{"hidden_size": 128, "experts_per_token": 2, "hidden_act": "swiglu", "moe_layers": [1, 3, 5, 7, 9, 11], "vocab_size": 16384, "norm": "layernorm", "qk_norm": true, "lr_head": 0.0159, "final_lr_fraction": 0.0, "batch_tokens": 131072, "max_seq_len": 512, "dataset": "wikipedia_en"}
Below are experts of layer 9 (counted from 0) of a mixture-of-experts language model. Rows are named router (the router's row for the expert), gate (a neuron's input weights, with its number), up (a neuron's input weights, with its number) and show model dimensions 0-127. Each number is 128 + 32 x the weight over its row's rms, rounded and kept within 0 to 255. Numbers have three digits each.
After each expert's rows: a language model's description of what the expert responds to. This comes from a sample of Wikipedia text that the model never trained on.

# expert 38
router:082100117154112111140110160050093112097123136174177195115143137131144129146172110151109126096124156149076080153157093132111127126171155159129107193108170103076081119126077110088106164114095115158121128140181090091148085137115100158078111170135155172089122172130176109131143095097167137132112197097153105128128139167161098162115190134160072095068192167119084127069164152108143146145082
gate0:127118134069136144159131131131118182089116135130089092152126143103103029194073140119129086138081067141186150130115139148137128158105127096135150135116136148150184130064161127073078091118140146141157098159157140163144091115118105120117122116112139127129112142091127097152149095118191125148061147147126145159186116129173200166126089023142135111104177135132156119082064132073107108175156
up0:122124169148105073155137142147125090136135149202142121152148128113080100129188136149144119100167180110114117153128081134091114145143117149160192094178142101154133179138119131205069182133127058113166130098136116110133118129103198108159076103131135136089153086184135155150163124179140167133093136163125121037160089148140099105098139195122112082131089136083128121186143109139154145049145
gate1:113156120125109087096154193189149123068069163143137182158092159130189128128099109086148162100135157181137114142071107145131139113089165116111111162140111158169109129164105072124185088107139094154132130133112108131165142087137145169134133147123096112079088124131159042156101122191114142164183172040087111198130113149111155182119131109107129158145119167154153145110159124080089149177105
up1:156101151152165207176135025115103129131146130086103096106094106094083122135138116165100119133052099112114165180214143141145145141126079132151148126094132104112154156122195152111129092146081159167053124146150128147089105111130112122116112090144148130163110165094160143060127112061135103153096075189120148120139129119103095099138141095116176108106145072157081089138138166164140156132173
It responds to: Latin taxonomic word middles. Inner and final pieces of Latin genus, species and family names in taxonomy lists: Margar|it|idae, voc|ifer|us, jama|ic|ensis.

# expert 2
router:093136209137183128132062135095083143100138159169163101125175136117168116132143096159135172145070145075154180175165111157173140096155165168131093121120139129082144170127112173100114155142119122132140091132145086087165154138075083137144150143092185128120153175150149160139144161165103122144121170075119118110071190146120081110106146080143061098082173097066099143095110120174124081108112
gate0:120144092176167119167073082109149128123189142099154117151138096129134133102118108090072147149093118136104092118181145128127097133128173165104097117124053103106136127142112151112156061148115096124142191114159127149110196184084140156129160152112173091116151205097127154127156194155092161181119139097118116150128144089115113085151178110146080142114183133136108176123136119212188100058092
up0:055122174132083149146090078090171185130150194130117116078123210099131083123130143085126068073090123111151099117110127104137145112116103147118136131151150133133171158164103188121152136140124143109146166084150042169084122144116162131118120134108135098161090142115156169138133149134102162109098133138145055100125067077073145149068165048110194109130115141136126148145119137066109130166134
gate1:154164136087119166096123189193132148163170159118040162138096137130195104135158146172107144140151132073161153113160126126130067141108159153089122135085156091098131124081158119130139119143130149133094126131188122146180088073166101125133178069062129075120199128124135113154102117142149162119185155176130098136144179119139093149092146044096154100157155091099132146099098145131105126066137
up1:106154108174123129136121100079124088128081185169162098112139098169178140109118122065133080143107132223112134122151103072095193103155105088137173118170073091109086099154157133080134092136121127104165153129080099133108151122071179160126130198164127200129125161069099154156112122106158135132088097123081177101101090142129168093149118126139143196105111145154116150171172090114136132097131
It responds to: Lowercase word-initial consonants. Space-led first consonant pieces of lowercase words, often anatomy or species terms: t|ips, g|ables, v|esicle, sh|eep, her|nia.

# expert 33
router:081154112136109088176087111140114100114104111115155123194154139131145105165140165133109078123182200192133102134124178064174090165087105167115158126091155131126135133141103104076105055141106152088145131139174102129095076123170122099060095071164131119104157094092160165142141119139168124112163155162133105109121065125136168077120165073121168132112132173123054140113135110161169180154144
gate0:094150130117186078167119119114176064116164119094128186086166152133135124108158128133083121155075119056155063094105108174133149100171104109146133091124126157073135133117069108113112070171133136062127131110179145146101108146095170145112167165082167117146164190129145127111167145174184133174127115121173184122149189103096124123131151102099076140124126174123142120062127117147086185113098
up0:082122129172081168093161083142149172145140124189070118149150108114148137115059130145196171083168112126178135143121161126102127152061100123185134143138159118117123155103064080161137023113125115097089116139154137119171124159134101102114165131111081139106083107130137115128112061121155120117078088154143105156129077113100169140088169088133072150138122121187104147149120129158106112210140
gate1:126095141120149171206081100171146146105163101094104120088158175095137174095191147158112147101163132055107071092193078092160116148145106213122112134163139144080102118133107155148117120091075091037120123176121113146120161130149160115123135087151094092135099149142126164110076170173123103124141102144128201142165109151103127137111126163095118095165148148136113147148212145119120157108128
up1:092144120143134195137088069170091113135091163097121108138180143187131169121133136109135093104166209149098143161119170147132110118086074135101091147132127179161122131104176123115119074122099119160112123151110195108108151099137066141091120085105083151111151156058123174079136155113131102184118113082133092124092142127122141123130108117075083130090103166106091143192112079154173166203080
It responds to: English first names. Common given names before a surname in rosters, cast lists and prose, such as John, Paul, Tony, Steve, Robert.

# expert 40
router:114143127136123149126156159124104199101124082132078121141110125179100112118162093152154113151089147207143143198158192082198110143105132137109140100149108126160166092155161099104113168199176163143140146118180116202058084104150148095096099108114076167147087088138114147107124124140085149081126127103117115145092107141157087076149085104099125099126097173117186145106115138115117108112046
gate0:120156111127106095127111049132134135152151123126146157119105079081160096137057097121176177143095164194085195131103192175109114134080149124106092062084109089197135139098125116109142137118157135169130140123151109117115113083169092119142083120125132164084181128053126125134147165132086114099090145117167147106116125204171090117085100129075110134116113118110075136132142066084090096136084
up0:174095107136081127133091117105108142123090128094143105130124055129116100142115127091109234097119153213140144155130141151120119099071138135141094135048097126217147129127145153156082139139115095144125117161145120161105142097152132086112131032138139115110183098083138124141142167113081137125119147149153133060076094178157120127132094117105174180081133116132047119130145102099121110153075
gate1:145083166111146115192087159095127163110120167141076113078128132112142122097096143114145129091098076135182121109084140172165088144123162213031132146121107174138151089137168165111159144174139141106123150082212093141113141170101145110124122129136155143114188147068124076148139142108179132121126119126137200097197102137096100146158078106131171146154110141160162145065119103111082130117133
up1:096110163117147145126093143066123124152135109123150106104140124179115159150081143112139108107085124116190139117080167129137122134083206202022180074057072156162133111106109113105130151144129157060125087123148114121075130080135167124140160104161123158160147119090120130167125088180072089164147112116183191097126166138128151073120098130153169122094149153132103092107115159086120095123123
It responds to: Clause boundaries. Sentence-ending periods, heading closers and clause-joining and, until, after, before, when, mostly in biographical career narratives.

# expert 0
router:194125103100115166152128157153129172119173144118145111210164163144113086143132113100101128110089095125060114159180158134145114172127100085141111125140110133128124085183091081199115127119145112084131117071126114157054106130113135125160081115093187126102165122084154168110138184140126125118127192139115173120065085135067117147165081139175190129175101128093170163139169129082115124119086
gate0:129161099172100125140087113063172188150119172139136114174100146190169105173075125156141097124075123176119128096146101111126192120176171116066153117111092158099124116151094092120131193150154046126110046101096158151153124120151144090129105116137153108098151100103159133101144144150119137127067158118099091136080109089148165153206107127079134126093131093137189139161169176098126110135102
up0:081112093111095168114046123117148178165130154119155162177168192183131149185059103183146128109121088170166153076101170180121110129103125141152141162148142127133103167205103116164153147124107070116145061097133173106101107120109125103126085079147113167113121149103189158156106120105126129126106169126079109109059132114183132125199116144112115134089088125090193153110116117138138124108116
gate1:098141152143093089097136144118133129158109118106076111169086180124106129122144142043121138123059162108143100124167138140154150092114106041095121142099117200129119148110174119183116108090183145080166199121127159080119117151114131152175151151102109045120143080169121083139161116142101187135136101132182079175138159146107085153130167115065064157143143142144135181126110110145088137133107
up1:134153078119147118141098099080129056102115112113138118134204098103133139102142116185107116133182153116091090112119077180084052132127159175146154151120135085093139119115064125173128148119080140143037133131089089168166133127164139074098100096112177177185144171118138136104112118097190099130116110132156129071163159164143176147108122129196162162160146134097109085109151142133174142122164
It responds to: Creative-work and organisation nouns. Head nouns for works, careers or organisations after the, a or his, often as subject, such as album, film, club.

# expert 10
router:134116118073069155109083166105106117139144157144164114171147175168158125129127149127099122140115167069124092128194121115068135133133197083129084090126111105138129078167073130175195102124165110124120106094084073112161094119119114170160130149092071190083187153084133157117139119106112106103178115152158191133143098089155149093150082165221137112124092114115149178149136105111143103128135
gate0:160137108211107164108081145067141134073154152138136103122163156109134085126079144122124168136108080121094109142184098137117147151121095171126113100137099083109123066138121157123119121182115054093132140137127053158126108110186102079149122118074101115233163141146149146171123148135148068059127113141134098126065156113147136199162119153132141102091132108110129179097086113151128116146177
up0:132103107082102152084122149149120132075113130120099136130104117125088190164154148166106128081124080091167078163088119092129136100095141139123139127200142124070112124140122161100149089124112125121141109113101080233124118171085137096150076141151162171086171128160182144201097152065101115111144132154159147144126153197153175140193124103110163121138049108105078113153120124158130147071152
gate1:106055137134163134063128160102104136082086143094164152153154151156129112090189104128098093160141150157168116179158123111128191131096130162076116144123160123120160119167100109058163151138153105129087110122094120133172101150132078152122163063134094167151115156163137130190059108100128116094120139097087099109063167147119231143100143132149094139112120169087117143121105188090142113071111
up1:119135133133083104149167058144084091096100185090159097194150107157139106148125125120096100115138143174124144193154071095133087177122136143110111147118186152094157059170100143098176119181116116099155089160138155099141158159132139171135104101117078173119131166185106128199095088129168102122095078100160132136097123212136142139082129118155071126107090121112136170155100091107094126075108
It responds to: Descriptive head nouns. Nouns that name what an entity is, in short descriptions, list entries and headings, such as film, politician, footballer, vocals, church.

# expert 6
router:094185074071157120065162146103161165204145102159146099168148135155174159135090059099130124113152142150138160132100125163133140063163118113122133130168143142072153177115091131112112173137150153139149095077101156154087130160141094109153121095109116156180093144153075148138117106097143188181129106049126122130081169139171129061126157147131098165173113177112119186131076086148121142124159
gate0:121092123119176158124085053110158084138141090120123163110195109112135086131125077106123100129122160137088164107093141105170237130117104104071196114121101115111101133130102145139131113176115101115109183157129089137115205166121182166136127159060118106138072163138097135111114162114121130174102120132189119148122163168128099130159095188125140151136100065104175114193117133102128156072121
up0:127092126104139159110107094173190058123141103119120142114167094150151099106141094094097103099122149148137215112092170092133241131123063113068190121099121161132135132128093178123119066173115120131135179110116131146104184155078179163143148143082123095146093158147100122105107124112142093135136069154168073145120142159140126102136133187180148133145136102101149117162099076096123169085140
gate1:124136163129193132172107144130123074111106111082168129099135140141134091076121104124132110168126092198093143152067129108149147073102109098069147123154132116152123107154078119137118152156047131081197124159145148075092141160136114062134181159148165087130151108123121134140114151155118137107164181125150121145159205150170211159018134161152118124131109143117082173139124132168150130107126
up1:049152160102157161187167152117151146140135134101084186098137139143149157120134154130152127107144135067173090070174077166084144169126169145120117141147101097122083164072114106138112160122157114161101160093106060150139115112122190175127115087187106124124149110141138057100139134103183156052174152141112095129114095155165126127148163162114142102167137087148085099073141109074154098074111
It responds to: Coordinating conjunctions. Words joining list items or coordinated phrases, mostly and, also or, commas, nor, than and as in as well as.

# expert 34
router:124135093111189086125106159130142140111127186162105139147074162145104124186173084133171147115146142165185159130095167118094113141119118167044133124140143150189064166132071084106104148170100106141135097080120127143088119123138132094069135095172172111140155113160193143157136127115118170144083175175179152119052103161119116155122175105095132117120119186109135100106061066151119109158127
gate2:102124135139163099064132172102147096128139159121139140128125178106142176117047163118098134080114160098138142148064115109136125049091168092119125101128113132120172123149105064146119108144125165139145132120115104140146087184120079134133225124047154122136132109173172091103109100111155116138103185139099153053084220154182149126145164125148151170119138136062114138154084098125147129130134
up2:111131111106109190169158109170140110078137106166126044167149107118096073153135117145089114126149052168101132105107123142118126200103065092100102141148145166098102146162136194186148102154110176134118159170101136097180192113166196095147147098153131060141142123106106147157145170127101131141125072114135166120132072090086134110094079082166137112179117094159124108136177114150127128141154
gate3:154143103131172132106115170130194103084073150131169111141182165116125165170127101189136176176177125147140160162103170091132108052115104104154107154091162159058145096136114147132102056167088055123163162087143135167105111116103109133139098083137142154168163154130076125142101122102120172119085169119131140123114170157123112098121124112157213143145082068125155156117081129109126185144163
up3:131108110143162111115088193146170124073076135128183107161191135065116149196164088187128108180146133168143131151048154104153107079107118160173104105155145174120127115139117108138099042173057116139122155121156128175142121083108137117124096120189113094186137150103105164106080129162131137100105177144145089104102167143090138129157121160140095107135112129125171126108067101147107160178103
It responds to: List item markers. Hyphen bullets and pipes at the start of a new line in lists and tables, such as cast lists, name lists, Born: entries.

# expert 61
router:138104223118173152167097089144158189047097137106133076167129127173082172157138143149119157160127121104172180182191142153155102099083132119153084123195137083151153165089141109057119120174121138180127135103069129153133135137100128124162148130164185108130113113159095100120117151179117120128136145108106133138155121138057136090143093130122130095082154084107082128168073095121106100082140
gate0:119153112150143132163148165131146146086104145129122056133157135135133111165134125074118103129125131082107080141146100156050143097122168131066152175090099120153128135086090132138111126111145143174197162157143149127092149072121176153096151129194160100129129100134161174162126143188158147160141111159124103235179105062084131155131107187097100122150156161119083136099123055133118185086136
up0:094108145150130110186111145108051133110120125128153172096122102065119168103114151177151190158152095124078123171189097128131086131136150116137158061155120132161138122127130093148117125125147163148136087160089155129141091086184113115144131199165142093114129169106158141069138110085106162188121161094158115156117156141124116189130114117154083042179118103146092204113131068106149101064113
gate1:123106100139098121159104156135172084110184145070133133125164190122142154127142106132137142097192113167052137146168141105122146140031111166158083160136093097145171117157115165101091119134088112140148178124151064148113157130158069175110119133126118140107162097106112079137101138099170115120162159142141128182103200123123150080094120092106096126106127142060170171110132148145044168122063
up1:145143073086162151109154156124121130172078150156139197164151087112129113124104142137079118125108148113147113080104073117113127073161163100141211081160140134072153138125160073085110116127133127122095100147135112142136092113132147112128136149180101072088063135189097143163141111128131097098035165130118142140151132142137152150114110163145130183167085138151059125099171093113241130140135
It responds to: Word-initial fragments. First pieces of longer words split by the tokenizer, often prefixes after to/and/was: res(olve), inc(apacitated), inf(iltrated), inter(twined), h(itting).

# expert 21
router:164112153157081097156149068070125086125098126085162089162101142143076150104149166124158104091178066153183128108154151137119099144095068090122107128149137161105074066109113131119097127128126166075078102096096107110146147152163156171071156128169101081163062118101115089148131094112153157192120105139144083129164164114163195115176123151111134166148141164160163180144095124145166158156163
gate0:108148162118092082158084125093137106185125079117171093165140157193133170133109180152079123178114140133132101113116174132121134142142151101122106104178079142206098142132123118153128101137146076095080118159091198151112163160085152133087109051113119112068095125113106208134131118115080126109123162183088096152096115125174130092163162175139181175083139157166124165163134120130127071117128
up0:140124125139113050121121131087083130168111166075139154183175154132110138134147134085078153123088138128133154141089165139189091179105087069137095121098138094206127107113149095140109152132153093079137157124121165138058149115192165098092108098127132128059146171099166157107126081135135106107092115100050157140138166115211172105117136156143178133153137107079162083127136132169085115146146
gate1:177098140151161137141127120164134130059090094147130103154100165106154134089103171142160165154159150120113111068169114124112128210180130167125129104098058074170131116095100124058111137134105099060111053165155109110072134146108169115152153157140104082130189097093169090172162138116133135142058133161103090158121088127128170161137168169150158126111138120184083166146100123144115093093106
up1:106135113108193131138090203149085070145132147168090188110199120115128153136119133124098097144158152170112103164156044131074115081104122136102127121129095170135099208154128106155171143140147146126140191103110155146181126126126106154173158122147123145152097167128108154137079169088135124116162111178162086147049127131108133150071080174084093145090091124067161154131180118132101108133149
It responds to: Party and election terms. Party names and words in election result tables and institution names, such as Liberal, Labour, Democratic, of, gain, Margin.

# expert 35
router:098108221090075135122159145132199164137121164093152157142117131145094120143119122111074211094145122155109138117118120127081070072113066116112122226097186069121163128138099181152128127175093123155108165093123154118123110151141177152142121155146130146140101113116111123100108149095150136125121193098191091120110143172119085091186130145187129166090170094107123135145119102069126119119094
gate0:123114150087069132107135112097150103130159081103147137118078130131086169110116148139144178131174152150131134151160141102115083066118074150178103149074124139091124156095178082089150119152133087175136114087154213132142136155163099145146154171185113087095083143151136087176064085116058125122141162164142090177060154133141113138151188174161140155110138078122165101139092145109109163076123
up0:103151192138107142115121075082118083130161069161107104143136123142149142170080110136139118114106136165082132135092099143072129116183125167158132191149139164122170093156121072130181158113094102127172165140125216144144142145155166107089163059123098145153126113156158116137128066064078145144150097145134137095080111091133113105145117125102105154117113099205163167089135090116124230098136
gate1:090070221109133116152164141150158105074133122105125182091136136073145128174140120202176159145132139179157137136161114162109104094125120119124161144064177067117099110087169111156120167108128109106107084121176134098118126117122126107136138143153140160135175140096114115192163145093148138110097195115120106162085098131129110144148104154202134190112140041149114124088121095121131181053116
up1:119156043150133149045139127070052127184149122151092123146146171174162183106161212167127130055122141134148157143106124083108138168140092145129090097173119183143126155135090075053183093109098145099172163099128145146122158139120079133112186126131101126169101160102141130110080110119086152148167146129116127161141164127123098142127101090113096119153066148162095103144113085157135117141132
It responds to: Latinate verb stems. Word-start stems of Latinate verbs and nouns before suffixes like -ation and -ated, such as investig, illust, celebr, eng(ag)ements.

# expert 12
router:141184148163120169135068118044131130180159106191126113096115140121099132097096124173100118115157162165122210164071139194114112154201120135043078105148097138146106103085169099099130117175160099123137106171099122117180102161103141127159152137065112141144199137167136143126123138107147129147145182119089120147119124170073094163137103159106093084103136088133128084094129095100145098119143
gate0:149179099155152108110157081080102118189140098084155117148125192135094105172139133126102123120149125172145130153073135127176145170072190157121155123213059141078140149107094122146142121084078118088151143109051106120138105104122114113180160097117168133117173161135151170152107141149169158150116180138127101152140088100117150125120169110106107097165129070138158133071177168165065088163093
up0:104115104125157137107160112172094135149093059147144135091149119125153090215134201137168117159170103102114176179105143102075099136083130119133118098164135163125150135214074092144129007107123159178174115118119088176120111150154092080159093105153146132122139120143159120078135119121134151137154091117147123132121148090138153128143142143123059147069125167087104088157103156163127175160156
gate1:103169130147185134122116099105200080142115144163143108128138207101180104141098132116101128101088114093154129142172083160078107121080191142118144178160082066125172082160128048180120141111148100133072093132081140086073151131096139191177157165115136103147124114116147136127151164148138204138075164145161134054077088134142121115104145125122173117117153105145156135090117148140162118149129
up1:167138145120064105164104163118117139076155113090146150097101095056125131122120111125137105182142141094130140149099121072127153136081098028140103144123158154131120156120174134106167143174155159107168130123116170089148118182135096143200073066176149117125106121089149085156077128110135095126068076115103135150194134159175178168158114095145126110107075196157150160156121136129128118086082
It responds to: Capital letters starting words. Single capital-letter tokens beginning a word or name, after brackets, hyphens, quotes or line breaks, as in ex-Vietnam, (Saskatoon), Miss.

# expert 36
router:125090091103133109113154166090149158140111146122212129141194148086183195128136130156121180140194119156131143121117104088141114083136098146162184139058183141132185111059106107072093087135142089145132160075131183155102083136102119075150134047132151137163175148100096152102105125106097104118119192154147102100153150175114124109161157145154144120083088120141115111083164157124115090128116
gate0:114114157069158058134102126121160094103145155122149046170174099116169185125169105122071115123106148119135113126156148164097081058201066148116131091108163141106154216106109116065110157150152120110182133093085169086132152163083142083182132105117127111123103115140168113140138125157185154106128107134128039116113114130125104093159107112152111155103122159138163169147097144103169161108147
up0:142132095190136136124144132151103098123120103167095188091069189153110099155088134151162100118123131092087170135088115068167177139072176106120091115188114088138123044104124133139131111084130149147098114131165118157121118117155074167084104125131108145116140112076095144129152094118068090120107140138147213166171199148139170181118119120138161105150130069090084083088162118154096110155099
gate1:134116069079150104119140160080103084098094168166115099124088142169150134163143181144129109159097202147147142132164186210114094134135158127151095131182111105101135091113148171126162138081131108139112146119081146146113160101100121145133136072133175159137114102103196156119144119130118097110119202136120138089128078110157060077123149182142205133135128183135115042139132138167141062146129
up1:160130209120108072133094108183168127097140172130104138133106114124114110111180123119090134118107079166122128122101083094128142112089060180071123138151164148156135162156108126100135138126171139108146130129125196141103121174119079149096069112154104059147076132127101107132185154157116151128116066149117099087183186093123145164111083077069111128078078097131189123132138169081104172170139
It responds to: Prepositions after nouns. Prepositions linking a noun, participle or adjective to its object, mostly of, plus for, with, by, regarding, as in treatment of, threatened by.

# expert 5
router:190092124167116118149139056176168172125117145120130094171113141139187138145088135140185159164106082156071129139163149141162113119091175194066146132150171138174099157127103071074124098099161114113103100174119091157154165077151158104094156135168117118131131195145113112127142135099091152150131130178139061183121128102117128191083126092118128093126078168088091114105132160174086141126167
gate2:175075184120084168148166119128155127204103116096175096161162136133089153162149114092104117086087114107124150123095132081154165065089073066146088100095134167070141131159114131128086146110151149167115086137125142151171129088141123137080075144115132151084140070161130149097095163166108148177169083154120176163113154114095136182116144139134177180174140071129177133134175091122089114106116
up2:162074168120102127179135145139151094166184126046177123098182132147089137156119112196112079087112105170121130111106180112131123080089123081109105128114094165112106152182118095138166160123087128170080126161105132192192144119124100125077138105141118152097097045140108107081083166119100151133189103132130139129154133097125159132165169122126158166166106104126149182147185128112157099074170
gate3:123148112132109081146139147126153101157123116107130052098134136081148116134157119159143146143099126181139066102149119113114131073111131086127083146133115123121113162121110120153136141130093147207049153101181069163129143120124135147091149084149157146142126154175109126118143137156116160090138106145120159135088158043080199135119115081216081208158129125167132128135200135182132076113061
up3:086074140117152148118109123136148126109148144124131173157150125125141175111100142167103089146218088095095140144076185157158097088138129190154161118126126126153145118132071167136124145158125126061153138106093179122104134137120135125116129131111088134092104114067089121128103132096075072159200135115128060047162094201144044109108168173088186117127119156161134144138099135141120130178160
It responds to: Table cell separators. Pipe separators between cells in wiki tables, especially football squad lists before country codes like ENG, BRA, ITA.

# expert 26
router:171146172156116187132120123104127111107104043113130105138103126156131150090135181139165079080165118114153101157136078205128100119176142105129079125110067161103141132122123123147096136114179108089154152121081100100067151109113164069130085163123085107094134109095143101105101150188083129185170137157135164146107109172165211114144119147098099113134141148109216109141163112153070173145129
gate0:099160124137121105103188094095137123152083136141124106106162126174099120150151136133105141117070210115166114097164076193104113127092117163115092145077160103103096160135095132164206071118101086155148153149107134155106154079139148079184047076091100154127127137108095163091130118182114109146173121162134126173127098114124159123133167147151161156144133148075131141118089055122097184061107
up0:108104125119129155136101145070182135160107101141150094094167113081078108144208137141148106088105120129170166099119136128160123192176128099105159146094136096156100089154131091138139100104142141204111108157107099095158097147153130201101110086122087182064136118138127075150118179154099160125127110128161141162089105176186190174120076106128088165145147075169083109120149135153073104140183
gate1:123160166167108176121148122138127083131118149172136112109189167111111126171172163148104155133099166068151143135147087132131177161155118153120159150111139133109166151135135131158136115118105121164103136132077070118151124139133136115195120130109042149129173026132138123187087142119132150126127201161037137125081122093110112128128146105132064108111078130157137163121102074093193062075141
up1:187081172102124151148112177143132151087118122109116120164127134146140138150114106109089105147135116176156109160127093083063109171146126145142097141126135169115092092126154118127183148092116173098117066079139109116086164161162096162066110164128132144065074109111105145137138114062139119136109108129154011107136102144165111129095100112210174150154109152128139043196130145113130131184113
It responds to: Competition and event names. Words inside titles of sports competitions, leagues and wars: World in World Cup, Championship, League Two, Summer Universiade, Pacific.

# expert 17
router:101121103130173178123162120132087155124096132168070153099151099182112070183084076099109173137168130099106102080089115152106117103144177107133149138172088116180196112131188135059103164118128112157155124105164101109099156113112109137141114107108073108148182103127138093131135129073102222121180113170143065150169168178158155110142156085142178126115133150080161146138087122148137138096115
gate0:095153120157130150129088195106119145165105141164078104093115104121172164116180131204124117148115133121071128146065132139135137134154115113163141106184156143103133103094071192118183143167116133044114140147133120153150173144113142135123102185177141111146151111099148140168109137156091101101088136113052150067160163086152135090179129132124126155102162139119108100153113105125143079008107
up0:133069133069059087110165107094133067125149146090189130130140162135118132100127158170105132048138132133141145151108153111134101113101098112076128125094134122114152166192094115132050085147158148120134079123170126143088067137125132156128193053075145153116108116152096163133130082133135160087183080145137114151101112116087146077144100097137129172140138084117139171109155211164085096150154
gate1:114085108135146106138122179138140146136093097162173171090110065184138113145113117209151166098090118109087107146171159152110098145119196125121104164111088102153142077065148108157128139182100149184105140175152111134117167136105150192153175077120136146130142099114116140137080149174091128141101141162084045154167136126109179167130154073115114160146159162132185098136112099107093100068084
up1:149121127092136109151068098097159131133160070086103185138106137062128122127142122154140113132107121165135131095139133079119161057087158087165105095164125146075090170170118100175121152115132041136115197136186051156100126179149214116155094148068137143155127147112169137156141164163129148126154159126093085112122151117080133109109120125087128163121170208111093155128154158126102121165117
It responds to: Time-period modifiers. Words and suffixes marking periods or order, especially th in 18th century and early, late, mid, during, first, second.

# expert 31
router:176076148148128180114137155045126096137132106224106099147092172155082140109128145105090120124105111115117120183164131170120168179110153106128133117159061146149054085145093120160168112095153150134099141118129087093094158115149166151151091146138112170130126114085129111104109134165092109169115137181146132182084077102147192162149098123190138118075138134177151131148101151119108184108056
gate0:134123103094154081087128131145150094172152154142126135115092108090149111131152086099125098146125160155088155112071192105043128177134187074169146105113100134187145147111065153122095101181096118165130141139149148112134089070127114160175073101081078099138159124149126162166144162188155124185064184090110132165160089127078085133120127141168149055133147108102117119078115148135106119126120
up0:157078165172140142194141102159112182113131152077130131136092124072162124142174206166123134084135155150121138139116167114125115126121140136137174128109112129105104119196095144113171153087125156080147121115147118101119141127136181102119153113111116152135112122150069170073141099152159131114107155097089089099138085065068097125101097120102076037095077112110116110186209104154127083199146
gate1:119145171128177137111104161163140086097129139122116130144157130152060122127156151142119064126160121106148143130165153096073147185123114153090121107198110114093084078131129142092156142119149142079121120151145067141089105112135105161097121121092122134112209181070182111150059156079134123170136123155069123081121119127129078179150131044167081166174139069134129106073130157138098086168115
up1:089148146135184181095149186133126090131184162099150158109123080156166100125197174128185102090148106120170092162177117085101108101150188165108104100100161132128152092120143139151166124105088135098102086128159065122155144093145166145138111109129084133123186147146206097144101206132114142130115101119094161120105121103114122116202175080135160139168141063156163116146097116148076151096098
It responds to: Institution name heads. Head nouns ending names of organizations and events, such as University, School, Institute, Award, Museum, Festival, Assembly, Championships.

# expert 43
router:133097091134154106137160040113177170152126114125148105171183123172164132111101073117155192127167081161134094166106144122153088145133098102101151185133165178090159105090087079110142097185110081131123145083082132159065182106147174083165098157131155144163147097115081091091140136145120164160178123110134155152177133071089108106174117115082189121159126096145122147095130175126147112124126
gate0:125149190136134187084112142163089125076063173090074105139115090092121154137142121117175213140175118157151165152113118164117096091092149163121161127198082122140120103115097073087191127108183118181092138125129111136094188077118050104124112175158121117090163087132126150101171108136059134148104163162120100115151097131125133121105133123122095084139176101115142092114143163165078129117145
up0:094094132118060118127156084126142079176077100096143147151123154117181125119129110147154093106096108124141142144083118137154142099062153121069148056125181132147149180142178137101139127097152112113091141168078136089143154036151192142139137196105105097134173174125118176157097153126090152134119094145117112096152140164097148155094081128155188152127139171154167115100184086127072084170122
gate1:134169121151190085122065159123140134096093137115097181107101070114128126156136086138116118116119108180099102180167144170179142139148046177143154144114108101135110119103112158133201097123146095124144103120132197123191182057122088162114088160123139147177161112157145133144103071160077139139177080082101117074104091116142100146091170120129182122112094102128104205129091134117131120100112
up1:113066113102052085084152090086109138108148091150149102149158189135149111066172140133151148143102135127161124162105124117143126128125163115080104115167131154105108152159153129096093158102095190128144162104153121167081162141106160123135150120085126172063071109116183132112142172113157138118083154172120093233139152146108092115121088104106044154139120098148195105085140165145159157154087
It responds to: Verb-following prepositions. Prepositions right after a verb or at sentence start before a date: "elected to", "announced via", "returned to", "On September 16".

# expert 15
router:086168121080148159143090172140084144149144117122127105124154092097127127084152090149162133142090122188154148146187091115080134141089145091133183078151079169119174123153105118131156116166115140150062150141121161162131154124114077117103142152127149078106135152116117120098075197168095131118041151207182129175086072117124115106131118128096113096136114151104170222108122069129105126158156
gate2:077159145093109161148107051106061132136135164150146120139135190119086125109225127174127126139146115175115146118128136109125130126133110112109130139064147120192125208115114165122095105117128190166124122146137135135097157128060140103126135123176151137111103175098138126156027149116107182155111151179130120166076152110080138203149157120095112108103146136095183107102118077157173156133095
up2:084140168188147082042127132138071110174128143101121174165108146083121112116134135105146150144110167143123103132132135136156148113128168124055077128136133091147134067097123147092126106169169161051136135136108140150152118112120142115073060174160060146137115117151170176109121135173059126072095131181144149152135029135114117162147143176078101111145168106120096146125095137154138124117184
gate3:135121062148138170151122086174090109158109069140122147189137100122152138164182086206188079129169082115114129141166133058108151077118140140121114184157125151116129170148150095107074084114140114164059116139137100058144094082177117100209141162171110174134105161063153132107127146133106144119155076080118154126140124137128125148154147117141133085120133149087106180124098094178150143118128
up3:128144104142133143175141144172117162110112096140081148200157099130114101121172080123166062138154074144102115105118135112103162136068149156092155145137138107134140170149105111138152061048097150162124138149109105047157115082173126103147123159155147163102126107129146149175141160173028122122141177111159159133089094165073151144160096117126179098118181205090161119151121112128170123123087
It responds to: Sentence-ending periods. Full stops ending sentences, often after a plural noun or name and before The, In, It; also )., "., ... and heading endings.

# expert 13
router:102145120166177173147118119099144148087099128142115145193135147143170079150089133105089130098140099115124100097110108150126109101123088180123089097175159144048150125164106178201098127144116069131102165083144123113157149107095128185134140130061054161142112211092137090107120085096149127188156165111101122102122174170137128117114157125117103092075170143163095106166195142126124075153139
gate0:116128200158143099157085103111099140064096085126124179111138121102152078169132123104114172134075123174175090058124091123107114143150135177116183158149130151118142112170073175199131146170134171075062124149139173146115152073134086125082172137125153113092163086135118092158134095130152125124137108112135128123096117139193115188141191164144117161081078093140125106102156069140123152098093
up0:152152156159159063144076142132143130101082048159153157154162121124183095149119130163097162104102135125137180137087120155173082073155102125128133122166146168113128139174187161200122119112120168028177158123151135105142109124102099138086146103127113043084130115114081107147174135125169078107132097147152136085100145106101151177140127136144163083115181112128087105062134092124167123148106
gate1:064119090158126137176158106102114132131122036153158139220148167100151194156177152112158096047145156154168138150168110131130098103091125127087064163108134142151127131170132140140132125086129096135111086097125173100147117068168129117110108114110114133145180159080081111113107143121141148174124101141147097068124131165154137160120155120129087063194174190181104140084130146132151096140127
up1:064195150113127126075121154136173113143141088111125131122147132198094102120107180145110099115130137125192137137113142102096147094147117090187120052143119133155130124121111089136089113161150183101135170083144152091061193146134175151122119109120151130119100057182130111190097079170094197051049114125125108144081113136192139126125086152107124109111141124083134147151127105145111167128105
It responds to: Technical word pieces. Word pieces inside scientific, medical and unit terms, plus unit abbreviations after numbers: phot, bacter, activ, "ox-id-oreductase", min, mm, km.